python train.py --num_hidden_layers=14 --hidden_size=256 --n_experts=4 --experts_per_token=1 --d_expert=544 --d_shared_expert=0 --hidden_act="swiglu" --moe_layers=[0, 2, 4, 6, 8, 10, 12] --router_score="softmax" --normalize_top_k=false --routed_scale=2.0 --balance_loss=0.000337 --balance_bias=true --init_std_router=0.00992 --lr_router=0.000888 --vocab_size=16384 --norm="rmsnorm" --norm_eps=1e-06 --tie_word_embeddings=false --optimizer="soap_variant" --learning_rate=0.00922 --beta1=0.95 --beta2=0.95 --batch_tokens=65536 --max_seq_len=256 --train_tokens=297600000 --max_steps=4542 --dataset="wikipedia_en"
Below are experts of layer 2 (counted from 0) of a mixture-of-experts language model. Rows are named router (the router's row for the expert), down (a neuron's output weights, with its number) and show model dimensions 0-255. Each number is 500 + 50 x the weight over its row's rms, rounded and kept within 0 to 999. Numbers have three digits each.
Before each expert's rows: a language model's description of what the expert responds to. This comes from a sample of Wikipedia text that the model never trained on.

# expert 1
Description: Word pieces continuing a longer word, especially foreign names and technical terms, such as Ayut-th-aya, -ical, -ler, -field, Ry-der.
router:442513542586475412523521444428509505452534479504499590404546518573514425484456472544527477409499515538450529483441463429462363519500496547520526529464511523414562486473387421545560480470504407509545395443463448440485504444475512435489517544426471493467568547402564429467479619421525565518479458553463536503544508543462486536497493543562482549506519491567498450462562391538481434527455492529487554566510515428529553526519416346443586505548486488466469516382474464526530528549496610561562428518522483499520529527431504477556458484546476493425507483517525472575492497524479514451560468493525612517434444481582562474509600476501577449481594600534538404461527640540540514522504440548510515562381511520506561504535468542491511529539530471470549509427482427541478592465506475
down4:525532544408519529570490483527494487469458502568564418592474512497553436527547531556477513523430550570532469471459492537413520627433478468418464593436521564478386488527560495551520476478426542490448488453506456449500523611426523508507535538481535526469507535436489512434573551479493464505545564513553453603466408483477451523490460487514488551541459469538551466491554476408459471507440577434368476499367562500505407479503499563531483489494458435532531519479452473449592572510484486466477497611496617510439526518485479491501511417567637520488473498414557555551432492537453500564527504431495460541563545485541514446477545557445460512403444592572530436586483419559414460556409468483574507470481466521488597454477534488510549516482483437482466574480466557494571562386465471
down5:480413535446547462506601450481404523547470530569433523558471526521619513488553534497506519552442486570546516456434528471553477525534503437611580472523526477450555483415561469514435485563471505550573582408478451532418527518480526556415541583575429469573453444503564569495508467525504384470391500509446501389477461579520504477519479509507475503501552470472523415558472624511469487490496552615503410592510478528455511484502507446553486487579492579494622565490492509495454417463447555420502490566463378536547514446506500548549577506456488487541440631506504467561495473553523485547528531493551523541506529566545470430526459593482491534528516541590533508517464380443459499436561472509533505570501417512538487528511507464483534598452551565493493542432444464476525413540594495
down6:492447566473475474526539433489468494525496497427476486550464410564500481533558569459403550541533611487486475525456501442601474525570379460414471559416481534462452521446444532468338515434533521444463554459472484408387524554506495522604490537446371559534600518541526508547532442526517478517524450463368473527483501546537501527556473530537440543509494512493571452548528480595499511495507487556499468592541427471551531500484520471411518516486475464523472475429567539520469483474535522538449456563399450468455490540442477473363485621462582556439466522520506541458447517570543543508539456432476507508428541508522574468469513421482595463466468538522507526520529452480558414669442534522559541458454498533512507549486468406431475432452527437483513470496492513498472448490475618
down7:629487520586457569546527570500457524459524483421532561413522472417521468418582409450542511457425651480574450438572508432596532483531537575564544548429567465583544463489483487542534550520515545473447589575475570465492521479490468451496471478525477544452509512496501434619487516453512536399513514493477540475581485496485484593420446495446491517484524508518464512493477428466478457480403494515427465469482384517545503416495479505530544409482434493534557492550468578418576508577420556548481461397468473549419563549559500506561505520564515423561506455488443536504499518433456456494557544548537489549588583450483547435427542480477422536522477548503456508545455501426489475411520488435480483513425430498474497451460525414567497449444509521524552399448541451533512548593476423
down8:605478455480531588488462453548517471471622474470472535576575531559493527496440533417479511574513502545488536576567377578413467511541481499490503509530514519553515533483474482376505488562434520559492509419552484425461459442534416443525506451457497582560485437606514541525529492551513443509530461590484528538571458539574480538544453528535493469455478461506597516513537497508588495566473585522525477469537542422512464483574462450521568569506469453511421583558543441496496482402524576564428516570602493577495565394566534521505543493511518439390548495446537545453576414507502501518533563501560434489579538523507589478541488525496504498556479502569471458433437468496578493514476471478336445469453422477578568486457561553451567530445499563468495538407490476457489418564549506

# expert 0
Description: Prepositions, conjunctions and commas linking phrases in running prose, such as of, in, to, and, by, for.
router:552502535409544481446519473567454514533574635510482505534473522523484465586503566472456549531497520532543455598551457569562513428530472579457492497597530509475540540496432565556472556473498451509457518525525524499459392461499489504564531546559572478504473475622488466549576487561434483497438433450527421476553486539508552503422470493515549540455435428454546593539441546533540399437523597489438497459555422485561510420453519563423430517524549501546425436605554509560528484341538571519453535433429577588446470411539482480471518446480447510520456506568512529503511477588532559529403519429533495625508448551513500462547478487489460543498499480446503542467511536529447492544421591485466475517586535438440518441401491585502515425515481509484466425515498533545459512510484632
down4:476408559479433462500562607563626361615491439579531498544546432481454528559469468484491467533459535474569520387469526603579496532460487459517537520509526541425458465548531429531522473464526523520467426463496443484577426409419503489471489476487499545421451586480380513485558602505491624517463516511459540490514481472499513534470478449423496441517510483504549431569553425495503442562425464436491413507507532524524451475554494470502564543546560457444497450513500510525469514430419516515562507554467484509495486515478564523479450522484530503541501526532515458556539560526502481522426524561534609506469523445552588590444492452451512526507446487569444514474572554609436562402513524555536618551594511405513471510575568449498529462417522546493601481509474438467579410465436478
down5:519551572538500622463487494469481461449476511463475456415475433481509423531523525504502532554477535485536493351537555528517535565536477484464501487440570540539455472518452433474463495560519494514484572505520476493464547483455468501413522545523538553566566508534488474422480499528494566477426430548486526440466488515533478601571472533513485503559581558573578564510484557526516467450505457626400437492401554467528583459549472549493398489560467584448529587496651439452573473571513572468492552420556435518429505597505470526475489448576437436538469489529478424520588524432545465479480425553486563423484411517515541481549542497608459516443500537549416517511442454464422522427469553451508569473484482492454481338447446552523487506522559443537459518594531570412505469517446500
down6:558582512470509488507537521474462467470561487551511525527493484513530449487490512466594435570498595432507516492452576451559586480534644504545451546485551429526506478485399517443432520565555546504577471395497436483489457504483468525540480548495444553466604514497480411517483431529524470466461596495489532568511476514420621434578467494546509473596433444486506475441429478512524494473496475504500470477553433465473579447558513533532413567474514580438562500540521526497519451575612509550561524495510536525535550514578564632492499443498496404583514539625430523527532478511521572563595591486533463507528464442530536507528518550525430479521511509403565504566571618498480622551508480554486487485504398496524437462444443481519503556484553401544485617445570536537486473538507581
down7:472401484564546412537487492516604597473505491549558451413537535563552602479417505469474593485505567582550515493490547446505498503491551507450464591544567454509485510536481455514509518464494428467560419457509518413449602477531560477492483463558462520489414511489561491466513490483471450469516499394531477487555469584491522417481522496476486549511567581496507496479460459379528450472444542521508485441581460642530505587494551532529529516519507582404465489413476544440538434469568531580505491457540478459544486514521543494525556521468445469445554565556581536485492573485500552495431454405449386538497476462503481477493494512509534485614378346470452456558540463513530498587549496619507514474441497427459561520479470591468418421464599564436516485573519497467467530468562453
down8:451458626611418554358552460496473525527482521487460539451441484552499535523520407409574471511495486483525580435514438598489547550560596437528497524446388568422455519484488452433478524388560560494605484399618537582420433569504438531494524549423465478532507593457526484500496478459487445535459506530557487489555506548432528499527518542486509459549522411465492498368447511466532481493512516500526430557454483513403472481446396414485531508504527513459532492464471485535549609479405529553526471513483558507428530488514445531464534461444533496461476507453393484523514512494510521457502608494509449619485555466496488469539481534537507474540415527443556561499534541387476452527460442596414522447467537450496542475519466561396463538486559565524446494440585474492482545484489516

# expert 3
Description: Articles, possessive pronouns and 's before a noun, such as the, a, his, their, its, plus some early pieces of capitalized names.
router:576549423529412496453443544526550548520403391508410460568461409508449568461476531545492517579454515538515520397507498517385496548451518468434495543539488452571478439582626570413520487543502533411461509532500506542595628520533555560446489446494437517510537493519471557529384365423484474457546456511504544477525524456475511477497515498474496454553462524461521491504554539441480592490502419468553550532463494601422465524482499557565467530486468506492606560433501513402507474507411424445422550510507446475491495527475563518561454519510420539556502471395515502442531389480504521465561530478502387441488548534422462514454449576516441522485409500546478523495496349534501533480581447460528481463550461527546489457553503435457472595480473585556527535507508516490468503540460428
down4:466632509532443445553524502555449448402535520551506534557518485533584518497570428508553516525544516429368416464559447533528500526504598521462380509519499483469549486648575521512549455509446516491436522516557547499504504545607585549495447530509507529552522487487490437464424501496501539516466400469506611425528460581567452527504567553560493509456529526495408497458545535489482523568566505532509542497521519509500515500402467548458484535494489507568438468466603481467556495418441507466462513550456539622572525471505417535532603419502359438572581527469566476499512411473446489558529559520488413483513491553534573569454471437432594502536572504483565526500477524512502448559519498465454517509526510607456526447490474544559426541514515495495446422470525484568398457492592427
down5:523582470581547537531553465440494469453529457531466565462413548511463505567517600435364466548530549603491393500377554509544532461489552513445409568423487523595525502535514495490627534462479514537474452459472509549510477535552535542538459474436511525496521546521614445510527524527569521557486445448586529581511554551439452450467503521472495455508527522421568534436562487358398503450459424508542494517508497474436497518462604534438560468514501483439516498465506430502472527434465434538463526468512485557487437456466463487487478580471545515628446455472588476511541554502545419585545531429418492405582593437506497427518472472525568495430477634493502540426485510440518500474501479500571468584429516543451548515505521490511501461507442524524579457504542443592517541562438552
down6:625484546561529506461437493510539483552488435437485496473481518501511510483555470419454507519520500499589414510542510446593532532428518519394501552470427651566420540380477492602482514530512548607508561372552480504539493585459470532554518603568497534471514476519465464534576544540478523529445532490533524509510456462376455478509512516543462559515519482541553484437491570479531486524504444490495515471525436542507567488490511649500551438477459436495554479484512448468501551363499455540445537515480496496573445458457537557482487479435494442491437567590492611565501503504505469555505510584476479454501556542534405440427501427566522519616466389484426564505513439450486508440462547542517417420518492490486570548426471423550602477503471549537480480539603495498467522386484509
down7:495519538467423453424440575470492468451424472548527525424490495566478448522494611492459535529500638461536414545442530539473505530411503496493519529481481527456481429457471562603484511579551445447454429533527455514476501510488428452420544476526560578540464453562526440526524511512538452508502445507479456427499467501548495476533475462461489479422478473513509473502477468586530461496530508419489452397496509489468553572510600586405472450443516507427494477441493566434530535484489406570495493578511518528479444427449475575515502477454452435459457416521467569498499526593574536498503583478557503432469635513530508505432479390427406506506542391504419517553461467526565502482424504440503468503431474468583548573457412558513472468562394554485541533371462544480485607586393457
down8:508537491540449525528538440424615485473438450524538491552456481443511503514579477589453485442449568581501453398470529530535504433402480555477459552361574412481428444483495458519553540567445527449570489539518493522451542483463552445429429441548488479528609525509481476558459461540490450471550528459526568474536469513508559456533413470535477449507606515460482524486560551536445508447482510523434518578472534679457534476564452490600469545506550486454529453532500556432537455531474435517481409446549528520514406485431440517539414566452476520574486506492462446581482542543582492496455441518468503443588545362507546430472502610590430453487452511539527517473435489498553574505490470571459508601463471527513506434536527533498523417458563454461523499400479521406506500563499549

# expert 2
Description: Markup in lists and tables: bullet dashes at line starts, pipe separators, heading equals signs, and sports/career nouns like season, team.
router:419472504515607550577520556458466387523489494507614448529541575402527534472585418414473480479572461441515480568533544506591580485513465430609487454437475513498454511455521433523463513507506581559556585488520538506455423582500406499507479485536531487514423474459509556476529570621523467494494615458502492544402472489559462504535520462467455450454562564562454514490460497477522489549487488548502382428486514486522467522547562546558467447458490491483498470606498527567454514594537392508562481537533510436535449518556472540358534526465673475502545512556468528511519644470495434596460482571455531467604532505500484527490479481526522498518510397474477535567473531415528504509428534503497544439506525524474438543500545432538529408476524461504453512535473466452580416475531486
down4:486457568444500442445523557516571560434508467367522455425525504446483581545424481443500422525496575598470532539537581504522533412469507528480525575487493467418429536400550546482488465553476522470439565506458420535449544524521524478511498507497477514506581540541398450480545575494390524469478478515496433428533472494484487503491527451485455406429431500412533456467448503523549480485555551506516495417401461441559447472474551480563496559464480411447616502439408656498529464557507653543494464434528482527418502430497544473580519450465524471472549524442569556470509539550402512465509533554587523577399500484454454489444562498425484494457400484570565511509481556502440528493416510498514415483397503523459560474481468484523497481500429437460477538524515524452496547560404459
down5:452559467363478540472455451641547549431413501492560547488509503544497530455427498458524446442475523387567528426540517513585524525457504465459520436556481545492503460493476527564532490460504437474535526552459487457520394490529513481494499520463475484444494503456407552439559503538516462607541483454583420452410487483519490545551461578510555439437451531516458544488526408421333501508469466438502511493531446536477410556513446453451531543523459499559474532436493421483517516485490507549499593474495546415488434496519556565559588556470430420419535546573496498501550523463510466549549539498525471536508533533587442597494560488559534535445458452400536633541422441533499397542484383567454495477487428457468516434457505554494437454544456490450517486382574445476479518538443484
down6:495561493489585456557518520520496500469475517524481604431548575448487567471396577507590437555399470524436529454443503476555437518572507442480561500559522487503565516457529423494406522528511460421446441457533491487517467463526551438499459573417456533521460433440466562508531472411483526541561509492433555522497475447481604477382471458426445505565520511523481511527544454472448510563410485462401532549566573498487527481489465507529608432514453519515420537492459466537513435503585416537468442542469526576492468474538478587534504521477444423467375472558503529539434458649530473547465503503408509568539477468469504439471477584529509475455472600451505445488560543454582568525468386477477509631426556498503543474503469440427510534461419548535520437500537490456557542383457518
down7:465481544522468491436537499460495570595563552462588501457592425508515396510528431551432458465531460447513381438420472483565544409531521501484464480549515436429449476507437451563533496522456487507537580506506578504475500518498450547461454568510472579442553419416519545583410551474540467526578516506561577632411576522502435498520464556498438412450583541531494449560461565486456537426431511441557529495550501508502549525512491554480496364500494532488504503527396508574529536480591519492378526491568473588517513591465479430464410539494548434483549577382580527575518457615482508501445439503474522447525508486506476415436504470462423554505551489477457523451480559451565536565434563563550567564437564521542469459448476493493552527488446506464474545476495491439495499482509483
down8:432484477514475516551508520481563455543479431559503504437437585532418550519437428544504542538487498490475567447485521505468439513567494564485499557492454518454446435458528561488508537454432560536529511445540524539491529491528501502486548482462549409528576542516549635378589502454547497522377445423489421456486533424471471527514455558582442494495538558504532396466473460569585487502494538579565469466486497505509499512445475533492492501609505468438456547463462438493500484464554406566519393411382466488396498479564562506538556504445458453425524459403545437416464501509469519491438522458497404418475475484491499493496565478515412542654518502578508458577503578514499411396531482541436565484512500540416504584527521585415556566503436536422458512552481539514437542426510484